Experts of a small language model.
Size: 12 layers, width 192, vocabulary 16384.
Experts: 32 experts in each of 12 layers, 160 tanh GELU neurons an expert, a softmax router.
Training: a variant of Adam for the experts, 5552 steps.
Below are experts of layer 5 (counted from 0) of a mixture-of-experts language model. Rows are named up (a neuron's input weights, with its number) and show model dimensions 0-191. Each number is 500 + 50 x the weight over its row's rms, rounded and kept within 0 to 999. Numbers have three digits each.
Before each expert's rows: a language model's description of what the expert responds to. This comes from a sample of Wikipedia text that the model never trained on.

# expert 21
Places and non-Latin script. Country, city and state names like York, London, France, USA, plus IPA slashes and Thai or other non-Latin script characters.
up2:481420526515480418476586576451513486519506476537455517549471497411548576495523440536465510496433470533564451452569527525454507484458497487522443581407488485480453575471466595533427471383499499471501474481508532584464626491493525517492472529496520509461483533602478453575525492501485478526485455552477502510478608484523511516474550436592550510499553501613545458544558592358466502535528514530501483476482500554466497387570533476456394518493588521478525520392516549558458450564424486530542532371465463478527487590560431510517605446435510417528549611593438463523442469461487456479
up3:489452548409533457462459470478419492538461502525478461539527409511423494534481427500508480584441472482557536556510505551508504501555517576342465488468528445483511563437483523478549484552571459548526470558428464536431471380473504566547528470462488473494598443426485553511456573508459487501519479479515508483518571493462563603592483522527500610564532553438521457578447579508482460465551487499396497458550428612566469445435457507424475614488518484524482527505504583382526508519407426488538420461476459440511507596560380510410545467508529459506570477519512550454464533515453433512
up4:486523491499552425450497561610472515462441513561483506581626468556501561525506490489475482474490557591490431552505488466441422513470554495478562482439497526502487534459431573473568531519511479426485476494487473465504536552382458494457550582518541543510628432560620570564491391516481494536522474448529442536458442480482441578578459544456435423416519518475471498586546510457436639466479482367478481423506471562503420434440579544534506429541461461464508560511488491585517507494446583475504529487548462441549526420567524458557473431439475480519569523536520467524537486530436554575
up5:574588470519493496504510430510416522528510518490532444536514589490565529464485473508448488531509537481466440518530495435443431406466456586496530528487480568598419586493500521400550513499462574499556472388475526576434444499530445513551516522432407517483463531489511473434548472462500534541538441485553527514509517513479604499472600427580462450517584581591522532445548554425504502478520496525542673451488535485446450432501520524570459519452470490515474586566584533476499367509531567587553510462452472431552519520538438508509515548418469498414467575494379436465489484469461542563

# expert 20
Name fragments after initial. Second piece of proper names split after a capital letter, often foreign or sports names, such as K-ed-ah, R-adu, W-ilt, Bh, Dar.
up2:537511415529512576483460395480363445508527476574466473564595581438424524455451519467406521481504540458591445450559505564568515579520494485530482507555535464438647559484443438467487493498476501502511513489467571482559509448413428491534556526489469480558497560576498510434497404453513365556479491537502474417502468455489480552406450500440468507525525483540517463649552613366456465460469500452550570470540495440544562461566495505534456496493591477431590548484531497543572405518544515523445490501569490548539493503484530520483553506508463500451540563497536512420472480495509507449
up3:598450613551644475547484480544537539542544557465502532450512399552480440456440423456452490534532461436491479480494447486450548558506416519439488534525557554528489518406473556451504506483563596421475585541539475516464486486480510546538399482514424500477480502488551557428436528508494479600403557529544359446508416454478519437478541511474613509477498485518560553492491490494537540575505490499366489447568479513459485493480549520546528520464446515425504485509456523459491427490489539500536526473471546490518591642423544591478506475475458520510551475436552499492591377492521498612
up4:504437508574447469527401435513475456517443551535453470551463511467434464568463494509444425486440561447539581587552525539434581445511450479536484560490496521545490485465450432526484501496514493493488468402519509509448511426469448620539493631526425527512593490470460494460509567526564456561507406538482435454429462525508464524567458495398532562480516507553587495462549503513487453513436409540568567360520448542518467528475527465609455494462556584488517557405512487570508474576517589391487368579459552447466518500513519484505463503524581417492471541510501459437580504435478478506
up5:534530487554502431538401491508449511489516510479511556434522532464486508490414425505461489577471367575529467530453496552513500476526347581531522531436518595561556578492629489455448536515514521408626427526461519534490437510519449453490494523460485502526460496559397603529498475480490436541528525488522551523546507451480532471535499472573443538505466490539540578552602513463469544480521539370527629488487618464598458498455467491565470541499435544494528542566390540504589428446492518536436439538445521500537538457467474460538479425479475491588480531488507576495456496406522461473

# expert 1
Non-English name beginnings. Opening pieces of Slavic, Turkic and Middle Eastern names and place names, such as Nikol-ay, Russ-ians, Kh-, Mar-amureș.
up0:427430509497530482517401473544553498541535493522385513515559449533501396423553468473468426503488475426455517427474545521525470519480482486491543457550484448530567461499503486500338452544474442457484470589461531443458495390479484519550547572423475473437439604471457485417522518536454560589512475533487442498491574417496388528523478508488442542464574552469613510425539517580557612518524490451500477480595501510512494562491456553449529478486554467547491440440528508679544510559485481511497439493496533502556496510560515579567509490511513575553476495486494532529361518451408472451
up1:597446487435509503506469437511472484465544509516541430452464484458490549499439555484426542607412529503579469565577528518425411576529525568531457514560469443495578636569432451536588433491514427553519496506423529508511494572500496533480551568477494484558519455411473480440603562517563454551455493535462472436447539505499545471502522584423517443479509451571434512561427469539414534492447449513390492511560487510528505453493463498600497496494548536400434565488510535482442488546496573568356495416517488497483537530484505504477547464404551404516513515495582541472453450432426552462
up2:578431532412468478525531493476443560560574403625545513563497520617491531637534560344542401549504550513539549523548456400564514526532452500539520498495501513514481495486487463501505482504464470523523511435512593547420535510436493497442490466456500512537617496539478610577488514509445532535484493403478514456535485455460485473513468484544516430584447418483584523481525397447452481455470591435526555491500631619475507485500463508464490466388562521472527490474510501442479520517510563538541550467480475431467467508539498493490555480508452434467548556415462623438491447551464471499
up3:431426528537490454478464481489578468464527381541541468481442441480540491559561469540519504603444459449469492462512454535402408569475556557458474468467478525508521560531447586539435593464487491434471482506459478520477554461479502519506567491495407509466491566454526537552606489423510440583532500518424400435570496517529466435585423424456568471471520418435582562476424488564503533478483472464344574551488544469519423545576486590503441457502556522505539524456498465562563544557474574490535473499465457495548539494494490494533447524499459556563451484516658407551487448493468538559

# expert 4
Institution and competition names. Final words of named organizations, sports events and venues, such as Championships, Cup, School, Stadium, Fairgrounds, plus table pipes in match records.
up8:602534551456542493466435518474518449444419452492506479498469489495498546422414518554493435413478531515478506504534553514477474510474494521562552482468544580544516454452482513536495496481485468514498549593504503509509583482373454495436581437402486457501545468517407466549571480551609528491509509498521503546539476415485404497457546475428590488513543522461533554562514524594495606477542470413408505522519494453515465435513564544484524552634606487435426446456518493564496487443371482486464625528494429508376499523436567529473635477503450443543485546505469558452519455490442568519
up9:518476496479457465521493439582425514558490489486429489512572491454569501510566560515512460495517570504444412452461485515505473647463433470528503570480414558538498608526525492550479486549519462497440446449490495400444550437389419477420510534463494466526620560575502551542430443547608488599482475564459417537517483507532541503441541474413508532412553481508558372528490510509557464509501635425513513414495476560498457410488545428561526579533517443487453539524518546455531441489488483491457474445486505551488541492610378467489536477490485466529519416528509528458493499509581532408
up10:560512579561540511455532496444444494569532509465511504476403557404518471493477547495469562532513494542557473541544531529488459507434358532576414509522479611433499519466503477475431537368617439438515540530443604435492457498492525540542478439472444480496490681519474574469407535509496511474447556504497460556520553495422499563547475447545507551553516488461524441476466533507471474526449510527487525607537461465522564531507486580458470476453475478519550477487543559416502474469512548532406466426530433578459515499418523544485506365417496457390479500487479590516513531536549592442
up11:559445529484480456559462563459536450518514469505485433510631449471558425407517489487627462584513479470544443537525533536467552433442593586559452457415520543549553613480427502603497486547553548561469532447463339492556514507550503602489434536428530464416491498478565523574430523585421451446526456457435511506477492495508506495470413491514500528493433498457549493502412572531462544530514542496494481520497532499601566469515526511600498495579468459426567523526500521568472397504409452500497492439492459532554466430486506490416533487509513462524461473537429559486535449570550422531

# expert 23
Word-internal suffixes. Middle and ending pieces of common words after prefixes like re, dis, sc, app, such as app-e-ase, ref-uses, dis-emb-arking, stat-ic.
up2:532524536439429455483553535502514442531489517490471542445480480509521404402425442495530437560594524496528494412518610549493425527483486527438457475514556436486493562529589510509536434511493519407445508441486419594424464526525508507501532498514408546498529573480515444419539489430470487412512441550563526510496484440474474494553417559606575507534483420509598508429559482532514612423457444525400542554533571465533513486493496470538426475527512539541499487560504420492587544567491489552492490513451551562438452542514472537634447401426548566585462623442500469487478444481529524483
up3:580550597558492580581444595504514547494500631602501536414535413547509580504474431544585458556459452474536538442511553510498462477480489542428516562420439515521554551433526511585535459522506468487493531469421488521499524490521501542560554508521399437463542498481490413426516456499479543613424480492533444488488392563458527517525549498539531503484474469568560465466481510435434464509440507543408520552492442430521431512462556552488542508449494440428578538520421512392552418491460439456522505473480508400452490502443527558483533505476436502559477495439569606487476458569616484425
up4:572569590549557565529541500534487478489482460535480579468508531453461498466495465548485550566466527617517498427521467530526431491453524521494631523440557597510474459497519392558522487553452384408485405553425514589538468461478583463527547476557480479484577491405572467497463412465437494503506519570476448437520407543520580387447466606525487450540497503548544482418529482537396582476512420510446459522552509506555421500504573533537504481469489428455479418537537518448603478473492535513450500457495445571550562506554471449560559521455479503405475511519435526436443492549493480569
up5:432485476497498454456488386472526489538489456537568475539533522508536587533539500505433476545562516446550578576547488501450514460531463563477627645445505514436523492497620525469410528434480544515533447529532485458490472521548474546577481555465445473467402588499493494532487450496496417490494457432548497495558460464474361514480413434472561616513415514473504502441369437518444572576463581421465475452531530531465503474520456523489480481509535535406518566467497444540590436460508486453562538494509439407508551480530504557506519516448468465430363485489498526549527514488369511512

# expert 0
Years, openers, publication verbs. Century digits 19/18/16 inside dates, opening parentheses before acronyms, and verbs like published, released, launched, developed.
up0:584489543517529455424478564575520510450442499527473469559620520456469478500481540436488414523574575532559502558520477438492552495581454622559462517417523520495525560602405483515503494464428459498439500500567593519512395415514509536480446505479427428459395520539542421517510502485402508447551486528458506453455493567484565560569444508541505387436475491502464438523456548454446573435492462523460590593460596505562463470417463518516543570430493472420553568504498484532544481542513508538488499433516422575445541434467461509611484432589491503483568532530547532470516477485456545461
up1:492457434563426466449495546545451486466475575465457485459487538524512446449556423470475477509547445524493540628489449458495410547476541617478508484528555592501449523548551508562481521560438423462505413509522543568545499459510446547535475516540475487523532478430541553511437451511565483520513453527454521507552435538459482643449445449508507477459505461450470549517540457543492565476542465571524462537505362541485472474442607484477599545518426469401504587576578494521521454473418470480484534479508557470581559462439509458443474482484503550482549593478529437544524429450693413516
up2:530502495494527448554446418481418510520499484501468476465533520392515448500426500442499415579531500517443526561483514446472441547463523521500462480537553621455502589529499485524465529505574502514443493507470520515510553486471429488537507490425402578412528588431588522540464468538450576449527540494468447543658447517433389494614486458519596431464494497534466413523524448419487488543466607526523550441472516615544507538438544532435538507529464479494511476437494556482567425559475529510514531465528561539613465415539488526590500566473446514482523558569413563509486432457482506610
up3:509578581441571460586526513508494507504502503442470500421476505485400505448530473522529532493466447414467611502506575472477558549527490585580567487500537488531468632463495538491589547522482479509377554495435553642543509404480457454486459584428461524542503492487546515421615485482432505526504518507483544509451600494473567381465462514498443463545577510494457494496432532494438562499492435535494561553454522492494480482514437523542478554415422488455462604469476514574503521581439550517428483488573521563430528482540504520597574476359470485488395497534480459418537493486505510495

# expert 30
Name-initial fragments. Early pieces of surnames and proper names after a capital initial, e.g. es in Wesley, Van, Lee, Whit, Bre.
up1:564565437526423476486567495505410550449435477478413495466445498401525397488467478495540466477366514550584417520486548556524458530505354520497524470411565501531548526528545520453582524491508547519461580428569531534478513438524414449506542604497482485474486601489509545528486528584442495501462495582532484477511536479542505430428507506602553570447456508545583502519368540459557484475497416455517468527534442483544509524532479508425423444521567567516541444482411544530490512520500550609396454449571491466491515498532554491457511425497371500499586553483471503543464486441495456533
up2:511543469452482498521510518447482528519435485498556511508525435536533564394540408389560490514434501493500535562495448522602457518508474465496589487495515547562481533553447449573545556537496526534466549556557479520461461434546488519547545444441517478545485454491474545565444494524439477546562467545509529385486565415517388488543567562527566607479361402384599465470541566646504466477418472499502504477441505471467518494479361437389514444455502530520495496560550510589533505499526471523434485500470483480459568572462420520571525494494527455599559505507434483493505437458446454517
up3:460422466462566459619476510560462492391439596459392489513598580441469502503424514519431473514588568524476476490500498464411500530486471480509437449489475483594441449470545464642551468416579463468537483491453478560539511470524502510508460525518440540455602503473498541531445462409417539489572479486505488501567558526552572483543449519533514568477472574514488465485500566498448512439530510530510463418535549470513500532402490533546561426549572453470517538470440540476519492597481613561470473545541400350477512557465572493565467391534528416465499483429510476504556484505492544532
up4:627594476558473567482494448486510466438530426542539495550524431462496453461432510461469538527504450528515445484569560517548482512545516485502471487537488472452541572476476384494525558541515530509522569557530553540497484560474490504472598497479537405513423506483481506551464473488482398426411506552444515422468530398437516584478555576508550493544494483510556553484485491417533513431444480457452465468468377525538568530404488560598454529533482592429615503501566489508547485461561427549571544510505483543525531443501462523509493478474388492539476701495532584505457432514504456404

# expert 28
Codes and unit pieces. Digits, capital letters and units inside codes, model numbers and measurements, such as M30d, $800k, -100kg, ISBN pieces, mm.
up1:557505469555479481479505553627467496504526574485521550469460501585486500440491527465464487516469441501481485476502470394486398475436580567521537443478527495511588464463487557560533472510464499514457543558492573529511469494473508596528477433415450475468497485531461541560521493503517459555404463536470558486500530512499480401536469442485583440526540596476460529561454528529400610500540600545542476343516493549394476457507498398605403536405460518447505433516512520457549498536431555532514513466499529504599508453488393523438489548471540495507438519580595531548594497448457621535
up2:506504483463555525482429487435510448442476542488370456551630582472530472560511539492495549485512539539445520400468479598523467528533445434551535488523499453578587598483512549427476525482486462510522552498441484498498568536427470534564584537521472467581524556539421552499405477480554454585448444522550360494469496491485449528481543516508481438547495483567574490490512529441484466458469438550457486489444563560418531509404481466489428523524447555510609562488496479566460490451426535599500470426483546505442480617432491429488487450473507499606515559467507444534441385610501470515
up3:470539532412471443416477412470512442408512532499481616488494489500535488453516449517538526594427454499459461580509409495521498491475522524381532503462607543525485549500503466519597479422545452497461539445556486523518401451517496508477512555510480374566475570554493583461620519497513482549454433382543473548484549508484411460430442548438491512489416485553507522582467500501502582532557548473512482465559525567465477504538456537461562505485575436458577583487488542487498505396446516556557569448483451542424553472541602504569519465530529439499544475471480443547478436583457626535
up4:501498464508523533447521489527430552577417544491498537559491482435442548449432416401540458541492502473480575519475574552453445522570400481484498475497508643567475612530493570525461483538590521464474471496543598560443522472534546547511439535423426482412461530453501469455440583483563576514466419553539455407461431570480530470499534593556501527513474462569513487494445589503422533477555487409460524400487549552480411414504511497423521396515534510489492508504442540408519513539458520550417491516534437513414546516510529462475539457552454432455481549542492477552415420472585456491

# expert 7
Prepositions and field colons. Prepositions after verbs or nouns (to, as, of, with, into) and the colons after infobox labels like Citizenship: and Native to:.
up1:528567511482524515491512520469497411588494474507401508588543440501464487479447584553549470503498456472599509588512557452448476582619509585564521542403479422506520582480493432489539461555398469539433518496485479513535496437458550500452465516473437542543511480510484526549462428406463459490535474457383530558451559524472524530530465561580500503485494464587527613478432523486498529455533547461511426545520551527452544525413484546571487502547509546492476523601580390554485597459514534496556508489424478515534508521480387553588586448472427422447481475569593451496498518599507511422
up2:516508578437534433550505487415523507507520431512441505556522542567473446528511493493415458488494537378511538632443500433491475484504472418512495510478602474534588471432506457530511523467496422543487432483504535525557480490503545516509543488458503472509524563624501549550587498482488549511453454525466562439343537435500466425543477537472467455416488377558571535568466444612470484538586498537447531464500514471542400452489603491521547470514536518547448578551543541518563532507491563442506542498367467521497453461532488456509567538519495519544536421499644514511514554506506480360
up3:484565526523470480497484437512593470520544563519473560492499430446564401472523498521515456499349525568565478557441468634498601448499450494442510526464542639442534462502471577603434540542506519431394536451453593479434488432490480491435498463476471455459564508468518513523538520585527429532411519490539450497532460450458541591544425464489424591503532424516528526501535531517469419533489514550495460529479517511524533500500530511591456547496522514461537435490529555536492438408464490525536425393464481540627485523490516600420495475444500563417547491467525579458551550527479438564
up4:413505636423497486569472495602473464495472570565437533488595460502453482548496573497467462534389568462450557485424535450501463545467518596579456535569593549431532554537497530505460444512502500521410565430510537496488572524543535439521506555492492494518518562442492441597442467477528477503435419458484411493466460560372417497496421462425532538570442393570589512554551420445468564517448473464472438586559454508509519504476506554525420490489422525517511468486450523552573455562586536521519503491486578498556446503563487477553446512529501427437557495592482467480506489502508502563

# expert 17
Mid-word syllables. Word pieces right after a short opening consonant piece, such as f-oy-er, pl-oy, tr-act, and nouns like number, amount, way.
up1:549502502545536510559458450490514501556538595524469552468491485403428498525463508468570533515590574421504546596443477545489456547594497536538521450469470489399534470532508451573491475437549612493505437479528530504520472529405442519475525600507528515558486491486516445585549467542477462569579470518523564449567539575489565477447396447527531447535452537499536505473563510476555499437572511479555539450491502470595530397558552477593446491419460509436532513495402506471567530462422537440451483493503493458519492457497443413527483458442495482340465444596521456526554445525609617534
up2:492516538515498515502574382560468533481417550611508421494546518520478502546480469573518477552447552613563482490515449460530513481561558496465472517526429471489430457446502452535522496505525509382408473468484453552516563557539507431559466493497537471342445434427500529550409560531442544470514506492506436500605507509564464459466513526526503532492440449460523443508538416472470418534503450474510422484552570553558402527395553529480493523527523411571503447514547562557569537392577552511493460511593503441550448565565498572470580567459526469472526470566573513525490434569442419530
up3:525517535550568490470450523437487492453517523583493490636599576494540438457419474542548469570513540515555532514521482511418427632443454498471566526573476451463500469453467520445560508512480430383486575505474510496515524419523476464496459503507535480462562461518498443484475475432572447521402383600567531470489513462507363345487485503456526502505408420423481593598515511541537568532463443595543526477601491536502545424454573509505496501494497490528472561507502476488485526529468476466464554426501439395452494586526442527512483466521530489580562529423468512524429553516478479469
up4:517505502516466580518530438503490504451429556563563527474519443531509569486575467471462468519462433455488414547473498503377525574528521492576473515488503560535571526632569550528430458477444465517482411529566515555464510538503532489435598564489553448461543520512520457417558481507512490489519545510360544501463490473458453550612559564439465536478459539485470507599455523443523511427434530382390442428494463491409548449545518573459556431404496506473600499462567404505528488507468461420539473516475493490525531514493478509407536560491389462528541527542573404426460509510522533427

# expert 25
Name-ending syllables. Final pieces that complete personal and place names, such as Tirad-ent-es, Dav-ide, Magdal-ene, -ville, -borough, Allen, Henry.
up1:508406507467583507542493505526450503550453537548476549536547518547548550511452643523438498515432521537487479512477497449458485507584445527536525474500493490503618495583465494397535566478505529563561506534462585424423509516470427569522473571411487542499499571569501467529558529536509494466368441515425488487418569451514481478497420440443572500543507506418470519452465471526487530514537527639434532486508403506496408494439421521519419532405507547427562513442476446483529492503536532594429584479570517584460476494518454521470530554354524516517595569483469514401556537481502465487
up2:523573554554548550447461441479477467444506379601537407540464445543510509526477622476480492555464521487498568467459481497495533493546518567406444503487418550490585530449469393507428507542490431605515492500525529403590521528502408556432549556436470447447491499558553564546521422495422503590432502502517469456498513463462516543464437472479531529418475485487534410588506511483570504525467601489428462558583442634518479449427435511528512475445570505435422526440453491503568531547550513541423485454502500602487527474469469429488575556456499462507433481502494478493448441585534552470
up3:573551494508539483497443511527555510577500599499465414545489566409576580431423519413497494516446539504592533514557484598476480497480496511502575517480516588503537434498533483455491570496559459477526617388586558515419472380465450463557534522531524532420501484474535520518582506554559541474536475506532513359509559491487472442470550447494531547496457421516545464492481471438504442524522571405485530463589536525580553363452438476625600441572544543464470507479543525452449424497480490504524525494528485515520539525420475444483653476535476479548454485464483488490534535470473454536
up4:457529512381470457452464515454439601470503485518498545507544555415497557447446443472543451573474435562470466588596531543515398592485367600451590534536494497512481515550506506431521470505482574521489530525490426440438497517501513573473538438468528470519522579447514569475539495517491383541465569517462514488455536512475543462453573469562486505479488340419483505439473465485531476472489492534477547598430422493475465498519496514479489542551525392524548503586395451465460471491391498525519540461523357456542532505599492505476476556468514551488498525427490455488588527560587470564

# expert 13
Infobox line breaks. Line breaks, semicolons and dashes separating infobox fields, especially taxonomy boxes (Kingdom, Phylum, Clade) and chemical or gene data.
up1:519531461427503431569493559520537507483431543513464573531545351410503537429536506490519495471516510377620607510453604512526542513525466490480525553383411595473531494487537576554475517575563480457512468559495535545486518377406499462512430476493502431428521527420465499587499502514487561600416485463485542562470492521509432540399381518597546561464484514455473445516524544471444588484541534437456542467557489566567457518453458480498457455473541538527526481483480474500522539521451522499553481544530502510428438493519484454604511522474517457475482557435498498537488371457554495592
up2:499484503515533552455553520512458490465514522544492479495563541526495485539444459469511487538477493405512500475529451545522520498426447504500568613536580508511515502551435516587520516489498499481464619528619511420520487472445451468496595594436560463575391469516478514560413469478441569458453536431489419458466505455535484537549579592433491525536463409386545477608434523450421550569501426500558417412492438533450518448524468543393458577431493524443556541524542579503513474516499531399544550455560410451540515535501507562581600539508526441506564491481463473444571460432523454486
up3:484477435531581384469435527493481531463506516503468514527536386499600528535548500393485424518434564500505441497543467468563498623478429510557519491357514480525529523534487493505515486445528510420577534438464577502503402455459424509566568512511464409526514534526577442441481574533509489450397509501522507553479485494444543496513485461445536543486579579510494428433513523596515455523442572450483464423445512515644479493506586419473542488492564583545447579532507438518523462474486555502514391502478414530452628529461509493445509414496501457477538455452503517429425524536515574478
up4:466428476543493451544596501488556615519557512518407460500509466472386458426448462487576496572405503515538508489580524578425561622517443578482482421551448566496540593397496476482423461512433505446446468469504462491475494520467394539513460386460512498534445564483556584511531508468483379541523443560471507431499499529434577465501605558443501509528431510471568484586485593481549554478419521545418456541540490629617538425458546515487478485454541492486501506466488516444511463509479526524551492525503460475556454456489572582490529511438447481555525530506473559435517508466529481540

# expert 18
Word fragments, commas. Mid-word fragments of names and rare words, such as s in Arsenault and ir in Amirbek, plus commas in dates and table pipes.
up0:469432485482605545539459431488476598542524612515472544539550466556575532509493543421435520497529555517580475433427522494446446517540501615527598480458540569432512482413428506514494505559553577534607455366453526422345509436432503566459494512494511466524508473433533542502506515566546507507476507485572366446471530525489428472457467482516604493487464510385531433451538427487549523486435515552466482472534499494502464492609536504480501507489501584439457556608517471502465475520455493483437501566595475457488488404514461453539486537488517495498511487536430400476515429530512581485
up1:510517550412603568506537540583539528457527451468448499552590509482473596487475483415531485536485534509513517510441517469521445426507452464533471485479537497437489514581518490527364512487468527414473399558431486468449491463536502495485559591380506544571537545557448499494601527529533530494483451544506537530524613394459507461545515472522497600485437486424450495577429486513412485503459604439494497544481535500490452475436488460536431443436480408538448424544536460516548466418486560556451477472506494392455480551551505500396618515446623537533497535467522548439469433453523587502
up2:582507467429434483522465497465378447433477518510498419515447494539519489557452474597518554507524464484509468541503469494461578487499474535526398408509570537529504528541409408415494496482474455433402513486505499496616457426508430534542572493503455527490545476585513603589481405491379507435498460529559517565566558605527613460490523515590500526461506494500582398463487547436471533443460467529527533526553480492445559503483487471552557482433438376492479593589522516468520475483420525496481521521558481483486483426578482454547502554531529492517537482511537400401553454522568576498
up3:457442501539573463501442487400519473443530563506456486539440407507497448406470526482447404486503597447630554541520546513496467442514484590479441517463521509546492548568425543488540481515490493512516493526561497446598512490433526523469554524494435510563619544430531479522535434544465511571541510487568414457555504367518523452466445450495443508460468497457506489513509508498408492554487566454497423484553459485451481408480553557528419460558574559501561569492478471523496529483576586474496516458528528501473530456569531512455467483546491443611545483511521367437530434537335518616

# expert 14
Sentence and section openers. First word of a sentence or heading, such as See also, He, It, She, In, Notable people, plus commas.
up1:550522432563514555505465455552549428528500418520452508528538540537404520464473449620507484510464507447524482498494638511457410475513454520519592472567556492484534444488621445521504522495526505498552436522374534496508504464482530431503548583501428510490536479561527510590442445521516394543478547576498480478552582450551599443606456595516469498493605465415445433449511446488538488508564543519495507635440486471582490472524498528455476527490482547486450456548447529577551540527501459500414509433483468342497442406493474557490499450579512482489529514456565473482527535450515511411
up2:488546526465514484495500474471569517506463511525502438510484551514625526440525432519522429412457487528582621520500511390497548479530511501465494360538527517459443491506603493471427504514438541415528518561381582606494502505482473551458546576372481464466492496507506489604580513494585472564462499481421461483416547506461489514455449585479569525507491437605541377529450498451543444561538614517520518451514387507486480542529570543493447466556504549547496489491530576561458473504473531481528500455538498372420527502554566479530497519464474495445449513498533434553455460402472446514
up3:559477572383492499469492518441475468471460586541444487582499533409390460455434471534501545523547569436462510473428557538453482574498536558574496481495584524484504541615577522510464477533540522553561503543544480423530460504503545540488495411495505536523499502579576471576514433493594358543457421521488522500574406468573547440543500499450532504432541483544497412472534491491552552413472557490597472480456534477543519390576468391472415599586501497562477506441451494543479468468583523525473525508592473422475512391489498546462577531547516463511508550552495515505451434488479450467
up4:547508531466477439533469460468479618500384496529534470551540475434520460460502498539536406595489588455508500486437612467494484479394516423540526514456483544475588559415495563491517526559589590487456509512471456534419458513505582472457526562478470496617545478455528441498543452450484478566503531541516554552412512498479492477597451495511529525465507452524583571425538493522515544405485579486537522389592469500487444441502570575465432445461523438559565467535505542530498561560527513493620466454458413473520467537413499448473375485429479515500514511513439572405505445583530516478